From a checkpoint of a small mixture-of-experts model trained on Wikipedia: vocabulary 8192.
Below are experts of layer 5 (counted from 0) of a mixture-of-experts language model. Rows are named router (the router's row for the expert), gate (a neuron's input weights, with its number), up (a neuron's input weights, with its number) and show model dimensions 64-127. Each number is 500 + 50 x the weight over its row's rms, rounded and kept within 0 to 999. Numbers have three digits each.
After each expert's rows: "gets" lists some tokens that make up at least twice as much of what it gets as of all text. This comes from a sample of Wikipedia text that the model never trained on. Tokens count by the router's weight.

# expert 6
router:535476532465501442455528590572572461426569528436470468462531516508477537480530509573557530596420407453487476456455479475581462457514565422549465439557476490518365457535540501403513549546462535
gate0:554481454469447531409414538509663550514525527467509425499469461468558440428467479393480491452498423572511508443547460374481524532565523546435418564442555509521522489514448525470454526434462611
up0:402478524537537525538597471461423445528491477492530472528509416562587390479456545504559500539524536550488507514418549543533537502431596463548499482500419552491503545518513465524538508582438492
gate1:366507509529624546501502495531553496515479528504531535494481567474485539528523492490457600459425526601536450489589532504559457483543477429543488484448457481572539432467453452571518478526460434
up1:556516495492440551478375492501439491507430538560476502386524479519506500521525553470521490541481455491427581589497563443444461505519433452511447500563370468524569501491466421505492442578534459
gate2:410426418557550424498483498501515461527452558515514472488480589525553507440506473488455513403512552549561425392473475501463466630396481449440519495476542400471543447489498569513480632517554522
up2:535481485591446418534393527519569490461460474489424495521469588482459461511518401538516547504481446524514425463556555455430441445463495554479475573557529548512515405466510463482498452446408562
gate3:605490477505464457506566459498567516554562530508569503523561597457518558434515540459466486393492529423548532471607526550484471580576447401528616581476529507568488463577472520502474509534472441
up3:423406569472502557486490403532544513462506467508503518515505489468504502484530517544485479537476619474464543569432538488527506478560429554572501629479480503540503460624500426415513466608482480
gate4:440466412480514478550449419493503411538521556455494354488561517489532480479448430539515414596550514497453488485547542472452518515517447480440551556422450529518445511442533503518474525454522479
up4:521422570530545546427581443587585512454543528513522468484558493442601556494483509415426451424519478511555413442498520496447516555430415460477475462508458474439522509484432486579499495523409456
gets: " of", " and", " in", " to", " for", " by"

# expert 61
router:551482463443443522491513582518516417418446467479538478482476571537519471494565562570493589513341450529425519563569546418496550551412502495507442523556464517557449560436482577510413462540451508
gate0:490482460537500511387448463549393539434534450513512539499443613477463569591520457543499497511483426485469483428497611531524491494442526500399523493553487503612517513392588530531484523581467479
up0:437351419509485495371447487401445496513497547480597411475430519446495472496423483487408556464456563514616545459563392527414536540467530561463509507504490422503450554560465513475520488482483501
gate1:533530598435456539485520533528504581461506459525483538446463519536524544577471497471485578501540417518472579457510408500456446513537494435502543482563490479450587520544623464529544488386443534
up1:421442441598548481549537492489393537558453492488527524573500514582469477484479488426518505487458573474530575511560523477473604522527466421478582446521518488500408532484521430569577487526481450
gate2:541467487479550479405482482517551465491551562438498532474444476526402538584539498481522485493554479571464595565478496503601406497514448475518530515401487551483557495598489458481419491423475550
up2:483502423514484453478516570528465461446486447533499554467471424469480471508492481527426570579477436549483568555451507421520481510415534466606539508489430543634550551501571518568444512476378456
gate3:586592492527523492444582500551515473511540587466519406399576526478509451520569601510455439453481556552453470560482537498542541526463521504419535525520508544469487570531442584448482544416477550
up3:567618507522499473408491447465559573543472466533509596479414548525508494497452573359506467472465512539503523436433559620554544484499478513416504507448474590444446378428522393485506505497515456
gate4:641612514514425431553500558534574484555519494523515376525508533474572492433435531440429495433491455547518493559602512565478529529458472507481561491639509513584446500461543536546477460466482555
up4:444547639579478482554534554440535559536476475535459513561477505516468553518438474505522520444478523487526591485595521411475417511475477521559458476486443543458526575473486592474550504501462453
gets: ".", "–", ",", "-", "0", " 0"

# expert 58
router:489501466477380481589513489547527509450521548456588483529498483517503516509525442461474463540442445406452500489492519542447519529472536490469462424498507634426427479469551439532520486435501469
gate0:500545532389481491496455445458473430542456546537555443445533530450496507404407505428491491481532553426534472563449479518464524576523498532494501455446500569482456436535490509506454580470566491
up0:500467370488515442475537531440560553506522518429543501522489460602507498459581537433537512540507552550524425522573517492485512502490417516492458463510471441485451518474507485500483409462552528
gate1:532494457538401515553522459567553562504581625501589449526527365528487483499516456600416531555479453432546495580529504491500538481528447529561520592563480442530541485409484457490508523473545428
up1:488495566481578490584462591515556512501579469582443497455565497483532438525591601475466454535558354475574473520466516513539460529506543515470517461454471471487447409528487447479503484528482553
gate2:514505558516505516520492401520559474474612503446577492513553525454532585475453488455509466505445535504480544532556516465613574442491503495448520504486556531408549472453620402539444488529438512
up2:510542474479442457485470594508569453424543474565516471545521555531449524506477527460567367422503433472465593464521484437576467479508498559463545549527467562565435498517546506484525431563478536
gate3:474447457441398505603436489401529542502456642466553506505534457478412489428613422551416566501460437509429524437460488617498503596579442504515465402465467549482477508480419621446451527455510461
up3:491552460488602456561510574527508509474510479560454583529510476466490501530479481495559532446478533529649503461515593548485604580575498496466540419534521394481508458469492492500624463494555479
gate4:549468388508481493473494522528511569446532580548493522524379519541536383591500514466493523569427456530525497487488496451535546512480499536517523452550530570462529435508563589513462587558516448
up4:535451560508481538578513526458511599465573565576470524564539460484451489547550554532495500547482554497578550504493502452508534413471524410560440430507526553444398460455504514521525445497546625
gets: "-", " of", "ci", ":", "é", "que"

# expert 26
router:415589503469450560516568473545584413395414436445515433473520491522475532479538551477498511513481533536558529498514579527548600476488612511487424500545485434572505374419429519530445524481482585
gate0:446454436483498601458446572473606520539420442487552484530563460465467434465469568498531540471464507521604463477484489570474471449528449462542525490563408482543517508467455498554442587524609521
up0:440523525522463438529480518533518473502495486558505532447474654470547427579577499525500419584543467518569478616432563541562546587531509438479460434471494388522490572539511487514532474488523523
gate1:498523392494523598470493466514496465525421541413418459453466519456434535433531501540475580490472556484539496505547592621489471491515543511503507513508488464364543392456448529528362495532552532
up1:465601549633435462604490568462465500463529533542526517577533410420601533466485476493563478469510536470540544540508494450481493495408563439432467558548470472460506493627568478519452501408596590
gate2:554492463552442523465527405556467555494444511467524494508522493510546608375544483496482540392550569515565537477524567488449537381362561405527483481499522472413506492520470486512557517395518603
up2:465537479483531538562496520534543579468614552430578486447543405506499439556430575482477518535536474488481516543631521509437543521472446523450517506472471497522559551417560418564563527458462477
gate3:509558435504497541495533531511504537565549600416540476591485469604470429493562468514458441549457416531609560539534495515442574549532517527480563570489515444520476522496410574479528488432507448
up3:432496522365510515583568548466517481454473498495504461504554467576402520536485568468497583468408514586444531553438438477464473506482551544526518481484531548489558464486490499490516483385500510
gate4:501587443530514511571549446540521457524550445480536493507488502528461467431526508421435525508567548567591478442475478496567542464534615436494484382511508514504501497547472580436434490463467529
up4:446486373499505547416524445447487583415523516506422466543516480625439493500605438544568495489444503463588519475527514447502521513482504548547495460427559478562469551457485478388543538520477487
gets: "=", " p", " part", " 0", "  ", " M"

# expert 70
router:573597517515545527536548535417417463401535479519534491575552411467544419491561585530559401582514498409530557559482379477493368432462543494535435494469522559496507441438504527517577449516454556
gate0:511491482540468503502476444462441568456553517392492562499486531515480582496529477517529459454568472488565466559537443587457501449497532369575526476471484521591432512529558462469490448522514575
up0:490560513549487515573448497423408470460520478499537496557443434516597451540521513536521530486497446467420443515566402514461525431504584407463520494458528537483493502444437570524470493436613509
gate1:481481486446502586564499586541433450591544488579533433519545415514412581613525540477466574593613509498539479489537471521444529443465512541513504532454513467456541500447532490531466544418450486
up1:544560464468450473494546497487589518572560443418473542468491492569567405522492479504477488464478440512568577478519481459557561440477480616444488425371530540530516481597520484505496525530574476
gate2:489453542549550519484458466481484467567485538579491512449564512520532492588558558560568540500548512543432593541516468515510554551498494585529444425537551440460526546489591521496464538464494578
up2:512599512543526449496546496519559466452499511471468580383429481530403508463608504552515449495458549414598492485587509441547442510499500463573454457577472496438474465516443517380467489409510471
gate3:561476464554480453517524628528430543525593460575544497538488358513543597503479468512518553557469418498539554476393521471436542530445509566426512556465508534505528576430447489427499536544494569
up3:525586405549464514531432488450525501563434533489452448457435546514439572472408565559470628459500463572523524548490541564385523476517459521456575496562496499580487436441470453514575478453448529
gate4:456535431525534545452512459529448541485529468529504531559501485525446543535547542549492502500565486534516581448563476520534521538526400531493573534553443539513453467526497488513515553511430551
up4:485589550544501473592490547605508508474541469506514474486506506522478497471565462399486511495580406508496546525451476489471442447524424452452553550495594472516407413407496525463506492511477517
gets: "\n", "-", " C", " t", " E", " R"

# expert 123
router:590495558543450477576527511523405468470510508439501515495474476563535490498530448467443384500426470467415599546533462470444542519499530482474522466553465469527464412543562479541498566516494528
gate0:531559484523467576496461520492505472486467484580549590459459417548577487499490472475464538494578481455520506522517509491498542540520568566508629429554588542543431434443471579657465455511509505
up0:569571344468471543429570568531360529477453621492506474517441445475408474567460500508502453563527488468479508516412458626503517449463519541474559484509479475468544492508536463482485423377558474
gate1:562584418463448528473505469556502456443460446534487473432504525516565460510502540536488497449510564548510498529525446451435396599493559497519548486481511545501496478564383513469573480423559571
up1:444489534405487468560431575549497444540342601446615484512499541507498520508496496496557492446465446527519536419499378535580501498495451547461519525439531490521427503525409504574559547530548523
gate2:453545585538538482469507467562479580545450476523499475572507537388504503500429554459408447487538481531426548529546518494435535532531539564480361448489430499542461468509540498443496491509501487
up2:506411536446443414507418575478476497457435570424509494471539448505514540517517541545490480442498558490588465565376490539510445572488515524444605476480498454498527563530548536552527496492516471
gate3:440565488563422413408448510469459520485552520535528470444533467395458521560493554550533491552488368499497497533513534481606542532473472429526518499481458493456545593544508549522509550498536445
up3:528551504495457472564527552484407482451546452573553487434435415484495471422440362568420502547493460412510505515487570500522498542496513596575556513574575449528464458444525531505495403423552486
gate4:515455496519519545533463576484489555538486486413558427424541477500492497516586450392475530524505505501488619521526426476493458454565403550534625480531550475554574450586458510514466463477433529
up4:503505426600500556460470455694530510512513450506559451547532588576480553504477470501422487471407543541614547631464555456550508518528589536521555465421458442443515498494482514554480440512428523
gets: ",", " and", "co", "hi", "ci", "phi"

# expert 118
router:545525422545518516513458519488574440457573528453466440333500488567427478452465508499537441528441478599510413497546459498564594544520607486577412409555450554492407440455494475454525529516464547
gate1:528517521612492562499530499478571452443514498440416527531391548491455518468505480470588478524505476554556451531484393458517467519465550517486541467460524489481481559495484522510481481497404565
up1:482617468555480449545450526418399404515551496471480485451482455648451549521481546472469441572458500549442489588421399452499492488427510593577514561494484468423512495464477532458492504439529461
gate2:536468568568485530547497476532455420523547499502508509405470513453478505518405479519466451520585574528540580497408446450473535501480566583602497419476563540470511495483544406442405551509467494
up2:613530437564557530405515474537541597546479606483511546457567504461490503445534492522562513483539475554549542569522455522468500476483534497592497502529511497361544540451460534517599471523416506
gate3:500457422555526546486537521464575473449557512512519565456465512543488422470485510540576419459471425478589580549462400522537543567492517518554484560535494516562528538539471502535540524446505541
up3:420550578549462466483521536488435532476457520544522423586486577561446605446463543464503512515574499532621528532411502525504428588451539533504526474551532503559540452472516525522494553546555555
gate4:628409513572547551547589400492572423500531503451476450482514552484571507518518463522556446481481476488509508532538470551518549472564492510510535440498500441496418497531540558482574619529513556
up4:470590480550502494435390538542476518577555447541433461511458578521380541482515471482455480431540518457424543499570528578480410540457443551500546424518489451468533499451536514554530496455534495
gate5:481495390546452521505426547537555489513518533428424432575442490513407478483493519545562554563448445460434405503535622418535488385495468467440527514502468517449476555505507390470398558552451418
up5:451467477481543529464509550403600538517533458476452516460506423527513480526466504580548543585547483421589552503498477445509549521410462532516552575561532544407454533495476593445510367509429548
gets: "=", "\n\n", "-", ".", " |", ":"

# expert 63
router:540641488486413539564522594446562408524422435427505479435576520531488421470501525593541577538397435570443552465522445477508557551508517500535561441514492499529507536419490553462375498507488597
gate1:387452542411523499510489564507511534522547441494418536540550451478526568473486525490424522518423549492384465420566428416501514497509493466511476517421551530490552550539480487531444518530554554
up1:540509503497473525488498516396402543546501485410560509505533475489523496502369477490486536482462403520496440440538532471544551487537560425483499499567504496365474442583546445507435486444460586
gate2:440564563525436542506480447479535448573540479479531516481560491530494495559501539571444500513582595612530568444499519461493486545516502630543445465526474404610566481508401542608517433483560580
up2:507492554478585553571601452410526469488445450537462464432385475541499509520480511488449498404448511515487550535575364485534423560486520554596474490464523559501488490481525611465508522516521509
gate3:531511498546466503452535492603555604497397487405444486446440432446536499399444510505498521486499474530379537517403522545462479440487483504471522433500583476518527521505604593535479498475500465
up3:499510551544547447520521464456564477496424475469460464479514516612526490531557422397537510464555528521433533416550457478503498483533524452556492507553520436515429524487454451532432532528445448
gate4:479441433448530439529508503442489505528505485489508500495487514500610475465519572487507527673620445559536522529385436416580582406482452488505453494461437387496541477489488482486529496516528521
up4:486505490545455442494443485569370470553478445614509569483524502519488545499503574566513513496470437494518562417508560429446434497550540430495548474559442502468570528572540556427477487537490486
gate5:483479539514477460512551471540602525417564498572538494516416475562570486517436464474466548521367543539542491484553507561474464491577483469601457491519585473512521498538422480514392403519495588
up5:526490504423495493533509495481529509582540513400427576559481564467462516450447539554572467518497512610458454510540502467577495467548521599440552416442490529472526495477470520509506487555458476
gets: " 1", " 2", " 3", " 0", " 4", " 18"

# expert 3
router:542491482445519529444511488585546534436606536477431484531566474548402455449550507554489480577467476459505610441496545417577501509505559486483439355520516486582449390406503469454531488522528571
gate0:456465540524525391488510536552502476511477555566455455573400529409457514462563439572512522476477581465400527499508530521552526480418534551528504478355566535588503534482495525562606424540568529
up0:490533498482475479472521485442545438447492495504492523443520516485517546459509494471523467448385559557469483390534574557556517443524458448484453522498555454498513458517525558577471502518575502
gate1:448498451417476513492545440495625564463580464539454505426483468437483518418571489510532497498532499587522449478578399505529483538483468498488597605564489417498514425564392431513503458500481540
up1:573511507449435469502533464502488539426524478508397410543579568507460516496481571498495520493495541426503483539396513539436533521526494477408490528494585589453523495483554501503543456538579452
gate2:490512461506513553500463504516514488499457515494446477507619523511534530408501531517452475614453446530447477504509500457508489487588591507487544541556539557389504533412470470474444559500497514
up2:486474465546472506505526427474437505518530560483468518516570466479511542561575458442563524534506495499529399427519544433511558455468491551578544541572409482522531413507491511580453545512420542
gate3:471456451544530450406526570502533452485471556527530560486481562454447427481494598545442554485526551562494496447509571407508481486432519555540430458522527428460447493502486442408528446530576623
up3:537473495549444468581512442407497517513443497541551500445516461470466479469450483524499504467487455449471495523551447536443489502523497472497542510396518407530537589574562459566459504597422506
gate4:473504529490558496540498521515538433539483512493488485533545539487473464427561469452428469546476486484488536509484458435524617462493520518586446427445524392430501552543442569592604413550494500
up4:512514521498507405577444576439554495555520432491492451472539475487453485470494520560456424493454442490549569501625593500423450574480423562447479501514546515442514524455479604542451473419499478
gets: " in", " to", " on", " of", " for", " at"

# expert 82
router:428611414541449550446570522511501436431539515480489494454539573500487442396489612475502519493480399469510502559537500472496601507521558491554457508486506540562480507432483549456512525513462577
gate1:486584520508494473550485550476417414531479421468532494417542487472564523467588497571479497524393509523540495551556494491471459467508603468424559489498535539550446574531482465494557508443595597
up1:434455402491579604580538474572471580575489498422494511385466451526384520534511512522498512456497412555404514496577521544538534490552528531471423527539463504561608532517574507451554503505554377
gate2:474529399440461546516467454546452526521412500458520514496516509527533521477435515461450467488413564525628495481467451408525519453505624499546445580456456425609472534488550513486537507396443458
up2:536458506457546502584456511514659381552483536441517478461478493508527420455487551456483528519444534440475500505425463500507465509523535441475552509517470471537497563450483520509473487455483581
gate3:417496467502514568418488450576429464501499549577528440603482572506523570471510427514562408599541460468438470541480550504496563495478519554442531489510461456520459523471382489506530416555512514
up3:574455504530570509534481396510448550481541466501464500492533484444518557491510378576475543370570469509487416506518481417549510507455553542463430453496518589404460550541536476425437518411525439
gate4:481505534565437492530518417550536439541445535510475584555538561448607409519541526474604418581515498557470521481493563561469531487428570458543513512559457477494531472513480549522546546549496467
up4:501458540519482481473538437553460393598514452457470479499465478430377585532598461466521376490529455467413469490547535514499517566577597474410470494532444386590460475451490477485520585497495488
gate5:502503564510464472464550524520452431491504557562492541530465496517505495453532568444543547626552465567522477512449497566516448631506529528549560424500554426481488480615559552573527503516421465
up5:458498530424454479586470542478429537425482558494557539486507420420498624476402584533443510389586440474454520611492466473538467524471490526507461593527578508480446556494502560471474519458481513
gets: "%", "r", "0", "5", "1", "7"

# expert 22
router:584538490445471453426467595463584422521532479467412549530604557535529408520575515567452569509399409509409580584489500416494587465497553493520445472535455482500487574462513528544461455526472619
gate1:504478478508518526409427554556559506444489479459448524433455481511466480514482482500544448507439527477400523485432535486487451416545494548590505454580551516466499505388469481458455483536499501
up1:449464416493480557488445499425472517287538458401520612424571524468474391524570485461430503507514466492510512506546503459470487540442529496481497485511441434483517529480433477465482383624498550
gate2:506476456515494462470492544549447468514521546482503478443530423467544508511520558503455469427468533496461517447521541490492477507484527506587477556476482484498573508491468575480411473511580487
up2:500553544603454440449438500527516492546471526504517432502511448583404504503609560495554489561488557546451450434464404437567554583447498522480496549486548542474602466478441443528552535568469474
gate3:572490412493507451511444583588579437465465486399480484534473398554573444510436498479512487473533448449471532559413640546489446448588446589496354504495512491468536503494457504455522490515534588
up3:452506515497477513459403543550550516441547504403427544481476445500530518542477467429562507447531567583581511561516553517425549494445480519524601452467583543554492486450464492476563481512392512
gate4:484493423620461470507498575456484476556496558559450518575536422528521429425473424464542484504562525444563436480546518541546591390557536506475494471461424467491468644475462508503480533584493509
up4:623530562520501457596517584532445577471503496573456499556498512495466498484516473493504526478538527492474454571436573466488493498381469459497545528561438448524421451496460423446480582554540522
gate5:599421496499565510509549492460463498492466494377561514459485487442474463512462530466454597494412491509493514437599451472501449564469512540561483495538530582440525443475544570592568490528486562
up5:492485511511523499590563502506420452513573553581500485446517516481619488461571579525551523543511445480480521471474436505534505574502524485539539352483454616563459455472544470414576391461535515
gets: " 1", " 0", "1", " 2", "0", "2"

# expert 30
router:483505464509493545583493465593580382403455463509443454507577529550413489359522439468531501589525454475542476550480420555515548565476482422579514494528436542486410432555553499557464508431460489
gate0:410470519442396486534489530543507498435557417504538477520598458472562486388491401500496466479524496516488451517500505565392430415503497517508371538550524511468532467600623398407470529494475557
up0:584455465483376475452594585500455436494471508509569509425482524504592484432480570521387505449449471479495557490420433480428568554505469637398534489474507584507482416434489460543458424537505575
gate1:424498519468497490452431516665486454465445523483520494433552574518541465387601527348542481492456511517486550426512454554509400531518564407552567591478548578514583531426532537546460477470543361
up1:409453462393444577436482538479481577516427464435482536427474447450611503548422524471448543598609547506430530518526476435576507521464598537517390585496576499488479537547504559538477535457487537
gate2:510442466464445536466529484499551526569562491610509464443489496502507544371526490514490424587564485493512547459439569540505504491445455486523514463528567463431515553400521491535460460584480544
up2:502508462568475472434435591348517513472532416546398554419509532428611459552465511551485514534451479517500494522539581440431475472498542481460565518533546440514442492453465448480523480540493489
gate3:466494483455482526462550509534557481454526520488455515530543524562604432548480506523522503544550489368570490573501451611458518457485385424494502504485476423524476450539439517434491408450494517
up3:551553460480550463402533443526546555496480493520559431519463501529475578505489513457461551476586557506459446448448474513436565494521570510463538573472441561471536551566461570618500499475471510
gate4:498511441497425408600542393510536475489452472566508556519524495446572452409542425560478550532560458477508453522517492490423495474390532482584421487399475535447526433474469557476501510528455472
up4:540536554503525430470506480515437493430467510479524494457504451454427461479544432441563463497478519521434508452431370540630473508506479502590512491464541585431575407419428440522520481556442514
gets: "=", "-", " =", "'", ".", "ch"

# expert 40
router:505481562542521505506507571535422441511442467453542500580463523509443439475515502478453479471421500411498498519544474509486562586429496470475448439523356541542476506497537480447490560487436501
gate0:479539523563485518486428525537456565526524526515520579532508560574500474534553555469493598510453504390413544553403480520513476547476466527441474410398472511530515537445445423462491570498474519
up0:528443500478566548355538537618613473445510461597503461477537534508469472470553472448472573565416510466454404546435580553506492507508551471437507445509462522574412530448449507400535538531445503
gate1:503560408489480461465444551462532566500545454575513456469526489399515415489456440484552503452445548453496422488614527552556591561539483566498495473510546466550516605508525443592539500493403506
up1:525520594471516503408587448431406458497568522388525571540470440462500609554495475489472426486543544508483585444590410461513371503497427463505475497591556460453514449528538533511471394584468598
gate2:553427523603553519413478455530470475516477470496479487523474460433414459504554551497534541550548568582500488479443521536586501518519538539580463541468380545578480486473542532551516500538525530
up2:500534486437393500449437398532508541401406466636470520476580508598495526488520415385470497512447478487591569494529485434502499493533525543501489415515479476529546481514551493498512439565490409
gate3:500459589598467493510530544523480513530442520468530615518492472531488429464436502567508442494484491502547549512580500509518510554510624560564547531502524480445517488583518539409560526536600502
up3:426591571429404400511484492480501455507498520555557574432470446539374358532452473529461495499481528500478503490516384481456461488623579532451508589533461509433553546473470521497530496489470518
gate4:518617444391435468437475496538411469490407447501447481509587556501441402445489530491467451492510493526502449409453522593357501415424483525534545529494480516536456582528474451523493569518536451
up4:468468521517540479480555502556515493545541550505516483450505524500443502461537675467456545497520455456478469490600389487412566492523489479462438415415457521425476463487450445572492485552463486
gets: ",", ":", ";", " –", " -", " including"

# expert 83
router:453473560531482461419518493474476472411566545510525540524569485470449519469621477524493452573411486420473555466584428443405451428555488424586411419545470507541517486482540541568569475550453533
gate1:473437402528498518483518517451471497499507529493419473441518526489486543476547602473514520431568514554555506426576556490531583450507477541516413487480522439576507530486512488458548495528464469
up1:444497506497406578460495620572502443508476566424632471516521454414420428504574483526556467516504459465494523442575540454482479515476486501472432484448451442606504447471501508542386474496475563
gate2:576503410575478520481423579560508521489396450492490474437551468529550511465499456538547510526496566462469482494557449478488625458594562566479478530462423537461456477509430497447514465529403467
up2:487482542556587543504381500571442595538511585554438487579572503524512505455508426439452539444489469477505438575513460527379410512553527520590489513510506514528523525493514474578560503491508462
gate3:460459500462571500498463518536435480634438430459442433468535462409522506479475513518541500520480436464501509533514407453627567592459518501497510541509486483495506479383481469510493509530519359
up3:517468472491542541501525524546591497565557522554522519368450523509488546464524573429501437492389423555467474459414484456464516574492468556397584468492564522460522513531471539523503595538573522
gate4:508533540567458494456457454404478465560445547469507457523492530505552450484616487551526540411393516575465530459553491452466412538547503498556394456463535524516548550435508521493501479466502522
up4:474435549448487504463510504487486505551516449542456446480508479495456449488561426458517575455405430561511499525499425511507465556440433474602513464465514565442477448464397474506389511471530515
gate5:491467511479411385462567407529436501440458534585546504510509465579545522477554485565441542467372467595637555512451470454528453499597571465424636513504512470558474536448515451561552436408449473
up5:486519480511507568457465414477514433500467553546569586570547519505573522518512495521517515513493365581527580484488637532492537449515466464541518570445459515469472481489426592520433494430584394
gets: "\n", "  ", "|", "-", "\n ", " +"

# expert 75
router:482552469477528469528540493493560480459537539454556514513532512465392487388525483549453463472501521454367474470518498567524502497486511497444537520518467504521482535456560442486339501552496591
gate0:566484428471454487475505463542573591497488533480524568406485505514476444431519478458413457441464508622358488483516536523473599579420485620556517475376513471561567509515499430462493505449449499
up0:483503592533535434495492499416570517514469521433479490446476383444459423517554459427400496588430540481447532508404480581534492483443603517473484528501536452490447473569374507452449493486492529
gate1:468518540438534584499521479449562447461489515463543435492613521462525576474573545552507427529530500490386438451600465504405546506480492408496584469521524581490516505533449500544448461546489472
up1:452502493431513401496417448477467477457558542476498471472579445448519484507466477488511472534512545550509475464451470469520546477531550552482532623453478605565474525507472564486485496513495616
gate2:477506512618432470473469427532595547477420433529522602521465457527447493534583586536403442536517468467514485561641395438569577513503578516541515462535469530439497561465597536549502538526519519
up2:469540484448509479458477515530483464565520413484500587543546499489504461518540515561561474532442544487561445469472580472485529473550501561457461472496507475538381555515464533458472550631358461
gate3:429444445545525489521508425502529528405511577449440409571494457461558495524543532528520561502495440508559629482506402560457527516472488446415526595507530491560462391474490455466505456522486585
up3:496548434540497566523511506443438472506442565461474465460552446521476468500560498498474563536399482473487554481451421415504473486466497496524458512469476556411519552505521510498469506581499347
gate4:438503591534395444541480453593540615437518445457473566484555540539580456444452503478415469493458503568435544557503483555553536554484477473431499587538466425504510459402552473524508446433528459
up4:447511464491566504437520509512545362475458441559585515542505450487513503423502588435520493547536470442442512592466492559442436427433472488442513482524535431484452481485474414502455496567522497
gets: "e", "us", "o", "t", "um", "y"

# expert 31
router:473473547540503508490495585560460469530490449414524493521460496483469459416507547439432428548468527454460528538509400532462516494486557466503444428512430620485474498522561449496523555453437547
gate0:468539502573434512487539444420460451492472484513434568499531496477499496451492499605460373502557477561523532475541440495541519493490474533538493517532450584481499553562580507369562537468416471
up0:467521526584445560534555436507582461537423474511446496515502482493535471462579497446537470494488453496483505464479563494470520495455409413471575616571599556552499454560498406552532568598446505
gate1:530505534436455487439632468543519589559613498389469480497452458448513444535558496498526459547514524540476379441464427487543488453470462494520535656573450501432450535481587395523477574518477449
up1:596373521535542507478468527542438497485415550505517433474457465492438495443540479467662447612504552516530417578530504432493535487480456539465517446504441572509497496561514508503469510560580490
gate2:515510495561457566444497436539502542520482509680526539422513477547433573551562541517425392594473414468448501513552490456484437470558489500534527444340539444513549645506560518484554507548363523
up2:485423629481442589433534402472482527507470439429524601494461554462453419363566511583464419412519559591511544405504465494446465520470509483391457539466516464523496481579489527412413468566454514
gate3:418550530589493484474492541518560442514459524453563474485464514440508415560497547482493594574491459520510520508556500490446501481544457426458499397518477489539497528528514581481425634467511446
up3:488500551448556371550607440431504526464529466419538519586553424480594331484432530537528485531476529562357462467501544596453458519494492507538623513412497573521438529620464452535514420440627478
gate4:584480411483382492586532467427505551458517467476519478484502486419568457482432590581525365562546509631494462490418438611578497601480543508534472431534448558525511514439466575435489599520494552
up4:401569559490444479490488522561445519473489569450448469433486530580493503430496536431510498546488513479467606554531611555443468512471545469426497540483569459416555465486514533463455459512438491
gets: ",", " (", ";", ":", " –", " -"

# expert 125
router:511448536457480529493500510500505410374576549415449523506561524498457536488517509591522432612481438434498470511499488430583541463515582455490429451548519530539431464556521563475488533604436588
gate0:492513407461495487509550490520528571497465515502487534437462587566547393486495585498531507526504460330563477507454443400487562487428548493431485498594608642431495449476510549496486435466522429
up0:411498526490620489476519454565523498586460598498517554504495469496470533536480458485556585531518504589475518550480474488468473441520460488488443403477497415387501472463506478469508457454436490
gate1:567490563478501463506540420444428528531479537493549568427526540536505473590372463535551442506494546385446490455563412418382570569360545415488548527511508405627507452550538455501520481542582583
up1:550538534517427508455549571497522475550517484552433526567552478550499527544565463566417479513474600522551494495479499553524625505443567518521453348511529535444490566422473448488528500540456457
gate2:536388568534473533553561509464420451502392549499449483487510561593392394516614527485499526500501597490535476522505512485553532558442480436541509487499599487444465546461437521558477499510511381
up2:475460528526499460500438518547539516504463571428577391458499517337579580517517398501524558481624494529603512470491534491529461434476444453566574514453509352498536509554602460505411622542454577
gate3:573459460541455480495478498512557462438561535493505485550540516485537515493429465477445562457587443551519453513557597441482513500475478472490416505527459499567545447549539435550509519551396503
up3:484534409521473501502471609506449573499463540506449529586505579551472515476496567510482529408450484507474446532534507480532465446522556468479453575387380451475477503450474479374399470524547525
gate4:495536610511507513471544532497554446547537532451493486579468521416435507606548488500419421540429412584482559487552558427595494437429457556440443550554533435425478518555512486514487524543520543
up4:532412610463500512551604510492529545434448550527561542442582526502485467571619473447493558490437497601470582559505483555585567407513500525586426489545508460552497490454523479513566490580524488
gets: " in", " and", " of", " to", " on", " by"